Below are experts of layer 5 (counted from 0) of a mixture-of-experts language model. Rows are named router (the router's row for the expert), down (a neuron's output weights, with its number) and show model dimensions 64-127. Each number is 128 + 24 x the weight over its row's rms, rounded and kept within 0 to 255. Numbers have three digits each.
After each expert's rows: a language model's description of what the expert responds to. This comes from a sample of Wikipedia text that the model never trained on.

# expert 39
router:112128134104139112101111142141125113099161126137155125132142165127141137135148147165119133104141125140126114140089123144172143147190148134111133094158142160129136080151102134112161104103168116
down2:146142113126105096126124161106144109114163126108114139132125120157117124150073119110109127092074152168100145147124092156109143103085137126089114132112154111172106149135120121147113115120136112
down3:112130114119110102163131109089194099174114136158137095142127116172141133125165118110127139120131122147126117150165129152118138138117124135172118089143175137180137078114107136185113107155134158
down4:165142139131147145139129157122114151107123160111134130140116143127118140152125094123175140135095148138105157116125122126129062173115122100116124146161124151143134091130121107165155095106161099
down5:159161125117087112078091135171106135131134106102160147092135088142101115129138112112140113133120148115135146143141151131111117165149110116119120119166124168129198087128139114142144204171136146
down6:129127173125114151117162138100170121159142175128175151118152143158127144132152126155165117123141131115152135145117124133096148105158099131123164121125129095114092147143098149118146116153111150
down7:167131130101157101160076116113100144138113138142114132116133135128087122100156130130118143126108122121140192125122158172108134126113139164143188085123113083139183098095155141118119156161058126
down8:120109149142105108142126077112111116111124100108096148094130115112112092118122158161147113136109113104111098181141091157135140143139115111124133123146146130134140099113129145108097146123161105
down9:134119115121140141123107136154106097128134112105122147140094125098145096136061121134129156120124134132156137135201140137088111177141152104101131161096120146133155169166124089082110124136095154
down10:087118109147148121164099127119132158162131131154128140120097112099144091109154116124130137107144115147102092110149167128153148158199162114150144129114086137153141145129145193125143148088128135
down11:114149152097144132086172153128152160106137136083107113155152127142079147154103168144130188101117161143106112144099150110106110126103142131132120141115142124109172120158145077144112124156111120
down12:159106094143138139139135148125145162142141148135135161101146124126123142132165104122146134172114155132153130103101090102073129121148152103111070137172094159118159126081132139119115110143129078
down13:104141095159135115143116119142168127143180182145130141137154120144125157096099183083118133120166119137141146123084110151126177158140144100104099154079118104118098129111105141127111097122140115
down14:118113142140086111128146119105137158060154120160101155117130128108150142139110127131073082123127121176137159139150137109123152114109145136160184132131129108133132166177127138055147142125104120
down15:101128129133096123139125122113165141116134170113151136112148089117114076126121163127138150134205116143136162113089132083127150149129133143120171153114149123130173083117103098134121107162115129
down16:112151177114124123131146152141087127149148131163083112110137085143136077116158135112146135174123100137143129116128119140130140151176129107150175118183139148125088133117130174148143142147085112
down17:118172130105146107098162146143127140140111130131141125117103123150164118157119127170077132160125154149128139145138135132114106115129140091155123158117123072159119139113148103096114132144145173
down18:112143180118161111151129144110117122105112118140157106120184155181127114149106087118119141129108136151115097086113162160098155162107163100105115110126158107155110142118123131125137122104165122
down19:138118095118094150121160076148132150109114145137103109133133140164152117121119150165139113116122130093134143100143093178119121138151132150160125139120146160131188152147115111090106139149081116
down20:110126105153084092151135144132144124151124127146102115092157152128121140084100158129119138135119155146109152134125111125157161099135176132119163100093128121140137095108109138165158117143120104
down21:114149158164140148152125180094136105156076127126148110129129134136124125132135134073148105162077107157110111145116112168131130122115144107127129163138151180148122120128110090098111130132104147
down22:079106146147116094102118146126149152125099117131103136103165114133101148105106099111152126099070137117114115133126130133187175107118132136135120118133124143131130119118105137156107092107144105
down23:157095112143162157134114125140103157143153127093139126093089092091103139139142159127128114150120130099130150143163130135094134166109132118141121093141102119150120124098132145180128135153125116
down24:124177109134111098118105133108136150115123154127120096159161140150144142128136104091172124110141087139101180123140151093149119137139108112129114110116130141150135138128180086084114116114139099
down25:168074139147132116120126156110106094102107078114105120085105122123143136130123128142118150133133151128119134079111132091132117127139158146153154113147135094125160146163091128112107105121113119
down26:119119143127117121099104140125150070128175131124131131145100140171149123195115121121147113177145100143102087069154126141148103121116134095113176106125132077117145112148131153126163152098122101
down27:141152113101139138173114175092083118107161116131139104130121137170154141119148121101129122150138137096107106219145140159165118152123096170135127149151105145096128145092197157115140143121123131
down28:108171099136176144123091123146120141090113145175101135139148105118092164129107143127101115136159152163146166170103139141150091118141126102093114152130134098115127126135118118136088131057137100
down29:115091087107160139093147105109066136118135116086115158150105142136154103135109120105095095136155102134170149146137143146131167128152137110140122135082126120107121087125155151136153142107123144
down30:146148122173097129148140125129158114161120107147161109086127165112148099120147161150132154116152115126106160117145104108152175143112137109147141127083119120087117119142140074136124114130074129
down31:147117155107126149103121172136059148130090140100126149124125112136134103147148113184141104138120108130120135135115154113126087099125137155126130136179137139148130118144128093165160099111150138
down32:152120118119150159142177131136136126172134135126130117131114141122138143104123118148131074125133104143103086094134131155100160104183085139116118128142103058170138120126105149135100121110120135
down33:167155090134157110122148117107154153103184134067108161109121155136103148146139075106128111154137160143123115130122147108130140153148100141121123130103116072125096124165119139150147133174091118
down34:135118117103149175118144084104130070147140107120152127182155136136103115105140115136139097169079102123140153123150092131110127154088150123129137118112122122114122052134144127143154098126136141
What it handles: Quantity and order words after a/the, such as one, first, two, most, other, same, per, as in a one-month suspension.

# expert 11
router:122112156109152099129128139139123096111126111116124160145134113092141113135138155172152144154106124130093132099110127158140138136180121153132131120148150158115128074173045119137163124116169154
down2:136146130111153152108111112087134148150089116167131142127118105119144117109146120099124088153134149115125153189117078162151151119146091134071147106107110157101157160175125139152133108100177130
down3:139148110104146118115084131137175130110134118121167137142152160161092118124144100152121153091097134174098137152135134135143142171136129136169149092102133132086167097132121145094110141125130127
down4:113096137140116121148082093154106120096130124087113108078188155092160148160102112146128148083116120088150078132138120128124105107172134124113089093148123126140120132103138169152119116150143125
down5:079143152112155141088136095129148123125067115164121135125166129125157138143158126123111164140140120144101159166134103118127161121119120189174112073113129139134177089135099112164117124157148143
down6:144143117126155126124126115126122092103144149073150139165161133168147180121107139128146158104168118149098137096186144119109102127110140112109080138079174118126145131123101140134114117102155162
down7:126149120091129100141072158124144151090135112095120137114154128132129149118142133152103124090116142148147116137102105101097111128131103188133123143139123125135086117115172145123083100125127132
down8:130109129077116141168126090170137146137165165122103146131109127108118098140123137124084080104114120129136113172105119151112153146149157160124133159161154156090128156124139076127127115136093134
down9:119158136120142114089139110119122148124111115115109133160124073140119126137135121125109139147111143106175102110097172103116124112146169121119104144157171090145159157127101148093165171151088108
down10:099150155140159142152100123105116169081112144136168134144157155159125135133132122139121148172097127099090127128137116127123137117145116113134152116085142121117147098131152148076124127137174110
down11:116124178130127132140165138101114086126159142153109110124187177123142099155148141147133143143107121110144145101138135121091100135104122091155118158147130095114144103104124142115123131132104127
down12:102120186163085089091155115124114139132103134096124141111129140107152102095150131117131085158133174108127146114117139124110117133099145082116154131135154091103112097128142157135103122193081151
down13:099172140159121074130150180146141128152062135102142095105150167120100141148120147117127128139122110104150149123108113132135092108134171163128170122185136119109169055119180152132122135138123144
down14:140135123124122128113140115091111119130147144114135118088172092136097101139130117165167084137124106155109161123172087162159146127148138144125080121118128149116096113096132118149109134100109132
down15:089147108125115124093167125109116127110092130143095145102106082118132140100121104115144095178129107143139110115137138148126107119175112131105123095132098147078124124124112120121138125130110125
down16:115134152158095098148147105140115106163123088179134145140105137104157152125154100163131168131144171162103135123101117114158124118132109116101130077152096097150104159136126127091114134147165086
down17:145170106085173164103066140126153145131167120157109143125120107105114100082125146077161123133106167130133147144137152105177128101136138127143139129139128109119139134103130156125132153161119109
down18:149158115091120111152104112135158138125139118193121147117114140150111155160102122114093132131172140123109118167145142111107122104191154139085140129107109146140132102192126181135138139139081138
down19:152132157104142092107125133122138143117122183097141128107110126089106171108207120125140122141107091113125122116105137120113134132135095162148176100121145131097183110134132155142134101119160161
down20:135155115128108111104171142097112120129131124097106151204102141124110086075131139132118141139163121118138120139129176140138125076073129135144133142104119104094105129115141172123205123140117124
down21:130127142106112167109194169085080090176140123081085124145127140131161160094125104127118159143128106097135144104134155156110109140129131078129144154101130163146153113117113102109196144166104112
down22:099120103111187153162101118122147137087145106119154167052161116120178135130134126145110128141092094120158126121143079166104119121129154129115134153116133159151143145135142141139097070136158123
down23:093104119114132121133093111156105156125139142169139170182126138116136093156173137147126153101096138159141096137141105137194126151123113141101096129108126153143096144131132142130138080109156139
down24:110121138158126168163159132097116124116138120124126123122127129133149164117161116189138105131074095120149139110107142132145128129130119123141123149135119165104148107096138170152122210070131144
down25:138128118093131142111068141168143108156085081108107148131118098144150133109178147168110168164113152108164142140123135145111055109129114149139144129166132139121102107118126094114119115152140153
down26:128143114155161152162065142127145109124147119145115121125150152107139144143141160196093170106145119108136146131148124102119150153118143157195183106104101131158132113106109118135107100146123126
down27:134142110085150162152123123103120103138172140128134140128140114119177145178174108135110099117154118085122136167149136095142071093098091140113144133168156143125100152154139157143117163109155112
down28:165133140134136136082134103109093122175102120111133103095151113135165131107136105119117088167132123128161121109133190118087159122112120123148151116096172132153136130146137144148159109152105133
down29:125166090169135141169091132137138122123131122130112144160115109119145129111158088156124123136107124131097159135132095106179099139155126128135130159127156117134194143139156137161108154118162090
down30:164148146117105109083175103167082135160075145173111129106088146094134177113139133090088128148154118108153108159101146088140107095126128117116114159131150119137120136117116100144150112162098114
down31:111129132100149125116122117099155141130128137114134133076119170123142142099155141121127173079160166154110127140129120091120160108119148128141088128122174126134118119096134136173149142100159089
down32:102110100128139151099095089128136134137129121144127093171119105139124110155085117144106156153147105143132107118149128165060102105156201102123109064118127191097132149144118145104106108134131120
down33:141146124060107141080173131172139161126171126142098112110178139126104150131150134128108107116111110108152125124114145144121142109179113125158133097170137112066148110130140102130101132089131112
down34:124154169163135128118160105167122058146075139124133142088171121141125169144129088144134103130144111093160106088134138120137132130113141148177168148088102107137148114136116143141166134124104139
What it handles: Head nouns after a determiner or possessive, such as film, season, album, school, family, government, draft, often followed by of.

# expert 34
router:132118131121163090130084164131100128115109131124129169158141126098129166160134169158145104124135127123149104184122098136108119156129154165079122109159133168096123066144082110127135107164132132
down0:117173153105117156152133129128086142115103144101112122107117119129152132182143138141109129122161140142142124103197141152126122112125149131150100110175081132144109100163120134135114174138129123
down1:133157125133135103107134062147170159153118114072142146127123131149131106117147055139140137135133129108153145084132149127132144125118119106109125108145118148133120124076122159071131136155131136
down2:157115148125147155154098147149104147131079152111158137130113145152132139166132130095113150132128183154127133129174108173103105130147091095146113189140152102134104121150145129145139103114152106
down3:094139122106132093118182173131164155158115113164091116126120159123117143112147096088142137175147154109110131136064148104104107125133147154147100109110128116097148105139125142148113110138165121
down4:159104125156153143117122130158100178119117086175130126107120116136133140118126108127144091127171164128126151117092133105141120090127136132098125107096124123155141134120130145126095134156103141
down5:155176170079141108142080103121135161080053179111086119149126105129140133117113145134137131110170097107159155144136126139103100143114165128109097142151096127094134101109158076114094124099133119
down6:123104131105106144123111096131160117137099154176147133144093125152136121139106096090120135143123133080119154168163097125089152117098134112133074176090077138086091106149134145159120134119116096
down7:106101114120123143129105139150078152120170114122126128165096139152099126127157117138120131084109155138113137109157146104147119157130113115113109077156111141115116124117135114107125100137151166
down8:104143171100103103152081129130147136112061165134138130069092147128099114134116122149152113136155104167129133127150110172111127107158087136128127113114082102135124139154143126112110099150130130
down9:148118107101165110133114108157141125115126130093123122106161166110094115097137149170178112165125094147152151148152175154116124127132128127123106121132108116114130100134168143117126133127132127
down10:162138113100180111119112087147110082119151151110150171160144133143060139117122107122103138137154135104130150103119111067106106109134117099108162147133142137109129154134126112123085173115142140
down11:144144128165144108119160147148136126136135094114121137133153127118152149137115089117108101161142092119175121161132109132110106144144146145080117135129160162099155111138130116110148124102102078
down12:126118144126135164097113116112140096138139118117100103094143109153137164184075098133150125151148115154120145123127171125105077140106118128152101113074116129169123142085146126110133119133155103
down13:121114125099089146134120096136119112133159172123108119060127142100138150152099151128130102103163156161151151138107157134129107133157131107131124099111091140135113163151123108157117124134154147
down14:119104073116124127094083148115159133088108163130077106158124106121100102103121139152103101132092103109148143138150148170147083126125149133110105104109088154138113119107151123191090144107149144
down15:122114102148121103167164087120097136101091139161119096126134138122136098136084107120171120138128163097130072135144129165095072102129153145089115106079160100155131130150137161126071114128131153
down16:124138112109097160156126130126162124148130099118171137132106119113125146139100134144114173162107113089099104131163152159176196139121130094142108154102088144123083160121157095139112163155173159
down17:105072136150113123116100111126110107143113108161119081128118143133130116127079120143135101131151142124119139147155151169111110083102132115133094161107113152092133104158128085120139148137147103
down18:114115093111080136138145103157085126151142148150146141132159119103104059126097176118133134116106148093098160119171104121145159112112113123119067129152130141078152110156160131167154103131083140
down19:145098106165127074147145125115094099102167113101138161125098105093141117098079161168082132104143152126127123177122104124168110122154123171101122131159156166114151126120149123131097109133099113
down20:130108132132135119099176137084123119108144111089118145155120137117104143135111109127108108119095128126090143105155122126101126204118124095134121127162142151153131093118116115137177122117142112
down21:107119132121134129122163148095107098126121135122083143136110081123130182129114137106168127167139124132147156163096109095125149128109151123127152138100169143191130120120124109120105149180113078
down22:157094118153156116106128153183138147108141129137140059126121086127132107076092151126138105116121124114119110135108164130151165123122105117112157131125134080115128114121113121118142133109100095
down23:136113108111127105112131135128153134118120091142111072137174129151179138119147125160167127166105107129125097123121133125111132162131117163158118062099174131141158097125106131139116135134165109
down24:127129123130126116133147128173181155105136128141121096127152150146128131163141172132112152110110100107093109103136179073147139089162124149170124114157141135126134165162106157144090120118126096
down25:146110130122098118109164138119163154117108093151150119154122140146125129163122097068127125183091133140136108116143148128116091197105145129140134151156126109063117121087170139104141144076159134
down26:110104113149077144096130108124128136136127089192136120160138108157113099171124137077143115124130166148121127099112088162124157142127137098104131145098080150106117110112070139122135148134159124
down27:089128117148051148119131150147142169116129131125181165096155116159140127150098113086164078115137136126127119134130099144103109156139108155140155091109124121138130142120147160081112128150109150
down28:147168116112147088118162108143131118098119156159148109142093125119129156093086090150181125134132141106101121104095148130128125098107136105120094148108149101117114156164125118155125127132111113
down29:100139124125139104144141172099078106136155126187156109101120099113151153132106193145078142096166138142125142081125124115121172086113125120104149139119116165169120165136130131135129138128102133
down30:166080082134114119080093121147115111120132144100110119127165116153120098122136143178129131103081146104140137134146134149133142094144133117127129133093109073134142180143101129124094157116148103
down31:147138154150115130156129112145153083119149135102150121133123090119121107159126094123109154119109133088163099087150102135112106109077153146127126130121134128133112100153153108147119104101097177
down32:126115119146140095143116146140167124171164184116113115163149113119089105094166129157104116103159121121125133110169129111141102151148106129142164155145123088109087129089103121139145160099130135
What it handles: Last pieces of compound words and surnames, often before comma or parenthesis: burg, ship, -up, Maiden-b-ower, Burgund-y, flyt-rap.

# expert 24
router:104118117125165145112114129152147110127096131111126126147114141090164139111146121151092151135052151167135125147123142118158112153128127147101168102133140164129122124135124115111131105143155172
down0:090130101137141111101117161131143132081161202104155130157125155116099110124118160145136168084102137104113158109102115157120170110112095079157136136160136131102142089135119142087147156111120125
down1:154137137181079091107125125117110108141088140135120146103152121087118102122131131108111101135139189147117138132133115079163184092119131118140129098145161139164124107148147147145137145135119114
down2:126157128148129090132157050136102136156115129121157116139148126162142125120114105131106133159104101163156092095118145146127141141116117130156102127143174141139137098170144145148179131152138118
down3:121137162131123168137145097104109119154097135123119133118103131147185136129106111127155121127135142145089125089129140114083061152114135162115142121094141126123118118124094133127209136137098106
down4:104146144097150163105154107139107142097106110124096128067114122123122100157137156140130121159127103123149126107123127180120127085147099138146085098145102159132106120121107127092093103113146097
down5:136090143167132131140103120137100119144112143133148135113162142115118096086148114140133094152079078144123114145118124171155125132152131110166126155124125128095097145091150151122116125075130104
down6:155110096158117075128149137141088124105104144092124087120162124138097100143131128150175103097124142136110128162114086135108111138132129136180125161153111136095160149126136170147129066097164114
down7:090173134116083163139143166152118096157131095112115141115131126161157123122131162156111133132144135180118093136121147089141142116144134103138076117093153110116141158133100099108113154106137138
down8:147120167152109140108127119143125124124153101103149149130115097062139134138132067124106152150135121131133161108075118105122118121154150095131081102105102102126132110137150160150126085178091161
down9:110136122157126127132152183152140142131160107092158120123104096167090140117143113118118123160151163157103114127103112130083127111182131132090162092153130092111104110163153093150091113126160130
down10:125139155153152129122146109124119118134095158113169144133164153139095099197134110100140132163150145094129123136130141094123135107135156134116113164129115161151101153139133160163108143102081100
down11:117137129152107118163103128118127089145105154102098152144119156110120141110133107118141117128162087135119117129117106089137148130108163127128114103128154111113116136130085106133127124135107145
down12:171152135101106155125112111147133141149109113134161113151141118156106167140096141201125168127130132158148119155160107144123134131158116133128116144132095168136145109151118095118118134104155125
down13:106120093105131074128113113133125114131124115139095087126102114141113185153150135088116129095161148133160106150134122158162125158102131130145163141109136122117151134103118128120170089117106133
down14:137070110116142086138113080118128152095134123169138114127172120157120125112129101130091103071073127126160141162112123095121164148112148143122145103138127118125113129123155132172140102141096130
down15:104156120111115162125150135134122152123098136139101163114116140126184121120165128094133102121150141133156152109138170122122138146160120147167150089103138112177141115127140107166127152112156124
down16:107125144140140073104135105171118110142119132132148138135167108152170126135145142166195088117144134093102132145132156180066170119152128144153179140098158135117157130119123100182130116129108131
down17:133156133136147148136107130134121119107149101123148146160120145161158134115159120161113103180115114136168066087105156128141109138095135138100152156110087075182108094070169160119112150149148143
down18:133111094119172087115115129138101128088145104057082135098100117131116119170175120156119160089118117123140114099140111129117117173133107064141088152108141139114137128157139135098133071136135145
down19:094120175113159107128107120152125132143149082094135125104148120132128113119157157159161137150133174095153133116121099142165122150120139127112141160130176128133132126131181132139111132139142162
down20:116140173102145119075134133115145129176143115101098136096164114131120170108139150118180152126113116117108132115133120107134125160151139085154144135171143124127156135148134165112115109125114144
down21:101125104122140112143112136152131183143156149118095141096148099124146132106119123103126130126132114117147090136096136105129155169133103157129145157111095111114097117141153139152098104130127136
down22:141153148121100185116087072081136103134102134098107149115104130121168120164123127107088118140149110142140180133141149118138126128147135097125128108131134144117142076130138137147162105129097138
down23:117123144160087145148076137163125164142139153137112116125170119107128092086084128137138102074128144189151142125135089170152101132127127140161130134154107118129116137100155135142112123134109139
down24:134115095093133080140148122129136128128199169127137135187130118125113117139141137099115138100131156090096083096095119094132123150128119142122105099105166123119074123174146148115150131101164162
down25:121127127135159092096154100092115165108122128149153136135112120120160096160112107126115105116094115129152133123148107154085136118165126136098074133085121108121118102159157129188100125165145155
down26:123169130134152128127166146131130108065135105129137109118120106133123145098179132135148143128147105104122099115096119103110128082115119144128125077111160112122128153069161132107139144156144145
down27:071074125125096140139122123128120130143112122159133107151119168110120131110093143131116135106135175144118163106102132109073098138141127164167145129127128122086163097094119106113148132141093142
down28:146137117107122112141109101097122102125148124105076131142062149114096116144199138178099078100114094131129142096120188110129146147125140123141122123097150101131132089126123111119123157130100148
down29:107134141145113086161140152159112110161133131139151131133195108157107151121117150131116153149114143114125152149166102144124150064146138163124124096115152147152167162105151136084172119127111132
down30:134148126113153128094121111123115123116157132141111136113146119119112154116108110125148107095164088117148133105151134180120098140120103110132112121143113105130133135119173164113107119080116112
down31:085061141140180138121078139101125138100150156105110084123132163141121129177166100135125113125117154110092112117151078153111130130068150121142194123109140142114143156136103141108104136124134143
down32:150094156120153128136125158086133112107121157155111098117157110147072150142122148129143095145135156102087108139121089138076110140135127130139149196138174141141111131148128124114157108086112129
What it handles: Commas, periods and conjunctions (and, but, which, that, when) ending or joining clauses in prose, e.g. Greater London, aged; art. Pater.

# expert 28
router:107110064099138152111128131172112100114095127102145167141076089086131128106163136152125129184105150169086107122092109150158127164124131163110147159141155145106121110123125109118148130117172169
down0:142106117107150135101125112160160138127139151077153094107149102150124128140148135119099125134101124123139092163103095123104121151162130129166116101098115127155125098148142148142144168119150131
down1:144154134120120146112137124130144147137154128134134138140169109108121123111099128179087109111101114107160218126131126178117149145172118112124100126159148129113157152122142114107130154114097117
down2:128126112139139142106134149105072104130119115120085159131171138100154156126127136126094089131158122112125162140084154158140112101063166133123111155142127109113142120060119149100098133129118145
down3:153162159107093145098167123153150127141114118132153080163142174168124123123144113145132093102129116134132149121142065149134177147175106138084136110099151100100113134110121149084118110139118100
down4:132112179132110083153120134148090134121103144141086135101106113121089123130107124158120149154136107179139137103164164151195098147157122132137101124099116086123133147130161110097101092135143103
down5:077138077127143138161118115161122107163114110175131124125148122140098118092121098110144149145127186151158144122100133151106097128090148123142141157106106138143102139093126153134122145118142126
down6:132174127088108154129109126139130141173138103121124154101112096124122149136119159101116143117133119096152092127076120111157135091187146119145110109131116119124138109137153138171123127142158096
down7:116141154146125142112160095147106102142149136147141157159135159107153129127162115124146146147142174136113130154115123176110141104122151114083164100179120122174168135093099134166117095124125191
down8:102142117143166095137145124162137163101090131147123152136145135126135192132109146105106100104115154143126093113100113138077100138105141157115117091143131151143168091141126131135133128130149153
down9:133143117131115145148129159096112165117106123162089101091089138112140146121109180131137134127135162111145138124162106146120149136105115141136160144082096121116108093123153140098119141170123160
down10:101110126137098125113171124077126082158124107124106125147158134119160101139151130160119116190118141118126142160126134130127145092121103176106094137152115150128126123089129135116120144121159114
down11:143116086112118145174128124102136179122100092108095169140159170113126165130132143129117125149105097152148156120103094129149152147209148171129095112156078123141135126123083133109146140117124148
down12:138146163172131108134148105123136133158109144115107155155119115102122151149150133136125155105133113109159139109134171109103129143129126094072121156123135106154070162132149165161133136095150077
down13:106138118127119139065144135140116087132133102141108083132135133107109118135120138097157175141115130114098119188145150171146139145086149138162127145100104153106132129136144150139140169137142119
down14:155148108190153102140109106140127084133051120135144098151119085151098074129170122134148158128095138148107136131122153125071155166145138130125181106143105110141166118093132138137123089139125109
down15:099081121152162145116096075135111131075176123106122143107157129138117167130128083133110113115124067180138105132128134151140155103145119153145124173135101105111130120112116125102131155128125142
down16:129145155134134115142160068157142133054105104183135146140102082122091168137103122140148146142109134121119147135115138070124096153141146156128142134160110147130144126071129156170104101120123110
down17:086107154129154116133093158174134148119133090105165135128128098160141113163140125132137130140159112179147108152143089111123148141102151112121094125145141141162126121131141194132120111129120132
down18:147135129154131128137135163110077155172093126092114118136096114093128114131116079141074092103184104141105138094171136134114118135124170082135113137129145131118133086168167092112105157147089084
down19:151137091152146126127145143125132109134140130138132078098115110140147113144127107132101124166162117107113127112144094126129132136096131140097109111151091161151146076149161152111122119143144140
down20:153122108145134105114131172110147110090142112103124122141107154104126120136138136103145143101147071138116126074105093118141097150162108135102111092117119135128129087094127112103172141110116111
down21:166124151115145142165126147142118121140141111083179186070108141155107142130112105172133139136156117148131182118157127118105102108157115147123128142070165096074134123184080091123112113161128141
down22:167142147138100117084103107111136061120090078140144116089119102125162131122165125137140118115147135159137111118165161168138102131144100158136143118098106095133171137104116144137126157133104121
down23:119125109149134168126130114151126160114180139129167137117101159162126078187149126128134108167116092104122135133119126143161101125095107150129128150110112121125128123128116126126092114126122127
down24:123136095128092120104111135111120170109102146140170159101129129109138128119165157129142132121134137139089106114101154127114101148114140106159114104109102172138127146136103154114105158134100183
down25:128130132171100149107116168114136100093143117119132164119176107126121133169149156107154109140141129117137133115092111070118086093128138180132121124151141149126140144108137141120104143134164116
down26:155151053156094126100147111164135090110108160115114125156113112136150090164113109143124126115121136111135138129128111148095113108143171110132126153097164108139107126138124158089103118140137111
down27:153094153157131138129169110132150148124100098140103084124112133134111072123150155118092116117116112145110152121114092124147153151150097143163105116125085106147135161144147111112133098111124157
down28:135112129107122102137107153134143113144146116135176145133095113122158143140115125135060151152126158109143133160142100103137150122121141095113149120118153130075172132146120114116107175142129145
down29:110133143142130168089115121142131141132099116167128127147115185124110147126195074111176132089157132122113119118112154149087087093126099115127154096110153079123148159128117113146132095120091097
down30:136104176121114122140128100151095104106106156126113152157120113103153162099154139130122102084122152134160121111123109094140136105138097146115096105183092122132126113106131114158186148168152115
down31:097136129120135169137148135119175188102130124131148093139098109133141143121148078129139128118099117141172129127126164146122166127107113157172142140098087087121078148096124124114150120130070151
down32:130114114163132137166104163124124174079126105127138135067162128131154080108107137101116131082150103128154119119154106134114147121154109156157107142174147112168133168125133121130146098099114181
What it handles: Of in kinship phrases (wife of, son of), plus commas and pronouns opening new clauses in biographies, e.g. in 1993, making.

# expert 36
router:101111072109140156123149130165106086110102139097129163140068081089124142108158156156127141185107143166084106101092123146153141158134142155124143152142156145104127110131111108139156124098171171
down2:107158104149122174109119161118146076124159112131123092152131125155148145097127125153161130119124136122131159113089165123114125123136120166083136113157095148181163153140098152082091129133124156
down3:115140090124128150115155152152101143153106144176081099140118100111116139129151112147146105110113136179122110098117168118107136113143191161146129093116177112107173118186142131166116142110117150
down4:125110143152094150196139146132094120149114101144114123126121107164162109169162127124161150172129132115170105176146131105153170132116163127140148148161156163138146115097128115128113165116131101
down5:109156142153112131140117101111150133155134114098141109163177143154075106151118137157113109170124077131094099138144136121158180141153107105096167130171146126157114144109089114110178129117131104
down6:145111111130126149142139124152135133122152131143111197082150153144184163151113117149130147136125135138140129107094164142146100114133098158138139142159101117114111146162147089163136158150151113
down7:188167078112104085127190107104114124157143192130125126124119126118164132139100127116128126139123125122111148062120095157134141105105114120167126135142131125118053139114133111116106140115106148
down8:139105095143156119073137150123069149156115119148181108139120122134124163126101152127108113093140084110122099136104158107101144095165179155164138116127159101124164165132103159135122110132153134
down9:116110130156138156105136139120137142129144153140122114115144162151151092128113134094132104145150141110136144129152120148172140129119167132157093120126170144127142141092142157107186126139103146
down10:093144142100108138122189138149141098104165137112122127107145149051123109105109108125121141130107149119146119157122109171158107095119133123100120133106087106098128097101149152157098104121155140
down11:164150115155139107071138141100126112110168130113117109155142117138127124141138082112139097130075143151165131107129119142104106160143123146144153130114115083134142115104108095124162094092129133
down12:091102134131116149156119131083154147144084130130097119110172120151111100126115106121132115138165093105117184125087135137114145110127153145102136090096148117143140153116143111132119103146102116
down13:120124116147132079114124129133140184149113119119126090159150118135177111096135101137177132133116112119120146131147153124094102120100150142138108122118158155168131148168127137105135151137144149
down14:158166149165145155114102085159150143114135126159132119101178103106125094124136152093105113119111146117160093137148125129136173150118127130157099089115126114125132118126151146138126068137135108
down15:124153135173130163126163138130174141104153127071162107129124165085109118161090185151135169105100124110148107143115147109124109130091105132143109150130116103128146152130120094135103165122133149
down16:113172129107120101118104128102073100100103171101131144127127130104123097074142135145139140080094147155128088139104122146151132114118101096094149160140134132164117082124108093127125179117157122
down17:107128123104097138132132119112138133122167161146158105164126158132105151072127123120160097149130103084143147104118136175090136138116147094154109135113106139108109146098140080097132136114115164
down18:126140143113125131097138083108121138136172136116081127119122162104145146146108121114177114099121136150108142159097123132100137165098122131166111148189133170112112116165124109111107124137150133
down19:105157133130163147092082109100130148155136146138095091157132086106130097125097105104140133142129151106143130130119165118109122122127151139125127141122142118101109148081141142138143130117141150
down20:114138122117133130115132129094136149157126153152115156157118141163105174111122141124148101135147155145056129090150148171125104136116087138106102119144100107133119143154124137114135128136165088
down21:123086076121127157167128195116108079121128105132112120140163129095183138138157117133176115113130141180101136131169160162124148168117122129185136164131112093180106162101134103125102105112117106
down22:098121131107108110103149140113155133088140142109130143166150123127109100167090131100133123152096079098131140130104134133094123173134118161135143178147140124147095171153125102128144145146079084
down23:149124151110156166131134166158102115105133159113117146141140109128127125121167090159138124107117126116157129133115143121142136085171117129156139054122117127150121144125121166161116165162160107
down24:101129132114136102122116136129122137154137129129164139062113136110128182141142106108137146103139113114113130164118161137077081179141092158151117110117102124072112164108127117148110141088158123
down25:132095075170096149120130121133139112117140124108136061140084120109085111125148158092102120123142159111120151135140120156132103122123133134115164122141125155145151125130105145148117116081120136
down26:100134126150123123124112096107091120081151111106167134129114145187134129113117103133090140123106091143105122113165141145124111115135108145121150150069114111149183088133170132181109086165121119
down27:141149159137132119103142102132143098080151117097127116119111124139160082127145143116128083134137130139133119102151115132136147167095112168155106183118133093162120137157127109132160135142159117
down28:116092087150138152146132136149134137131108160123176100125133123109130085140126148121125150078133076103116104142105124138111112165085161176132135132150110143147118077105141121078145101135143136
down29:139126148131096086096176141102172125108176134149147142099099170152110147141115117131105113101060137133115127132151095117119130127101131124141098134076113180137138132138129086171152107134085108
down30:136152102128148118132173111136126161135116148107196131132111122132136100087087149122135140167154131127182160086111139146154140115141157075130102110153115164149117154132119129121140132132092101
down31:154096124078116086103100104150081126099151134107160136103122155163076117128170129147143152113107146141108128064146149111161134131128118102136158107113147148082131123150103151171077144110144136
down32:135198115107130128150128117162133130138120135106119077165150127157117150074164131129117140105157137154112105110093127107130094127151126116124131149143170162121115133121103153129082111093146136
down33:154098130136119114096161148131150147099171138124133112133094121103154132138153136117101151152126110112138080121114127120145169087121150139096111109129181140153096143144131108143129131125081134
down34:112133107120132172163180125147107167110094111117114158119113114146147137123115132140119123150114181091156101164083142158152099159128136093132145135118080127130092103082116103072154148142111145
What it handles: Word-final suffix pieces, mostly plurals and endings like s, ers, itals, ations, ions, before commas or and, e.g. graph-s, hosp-itals.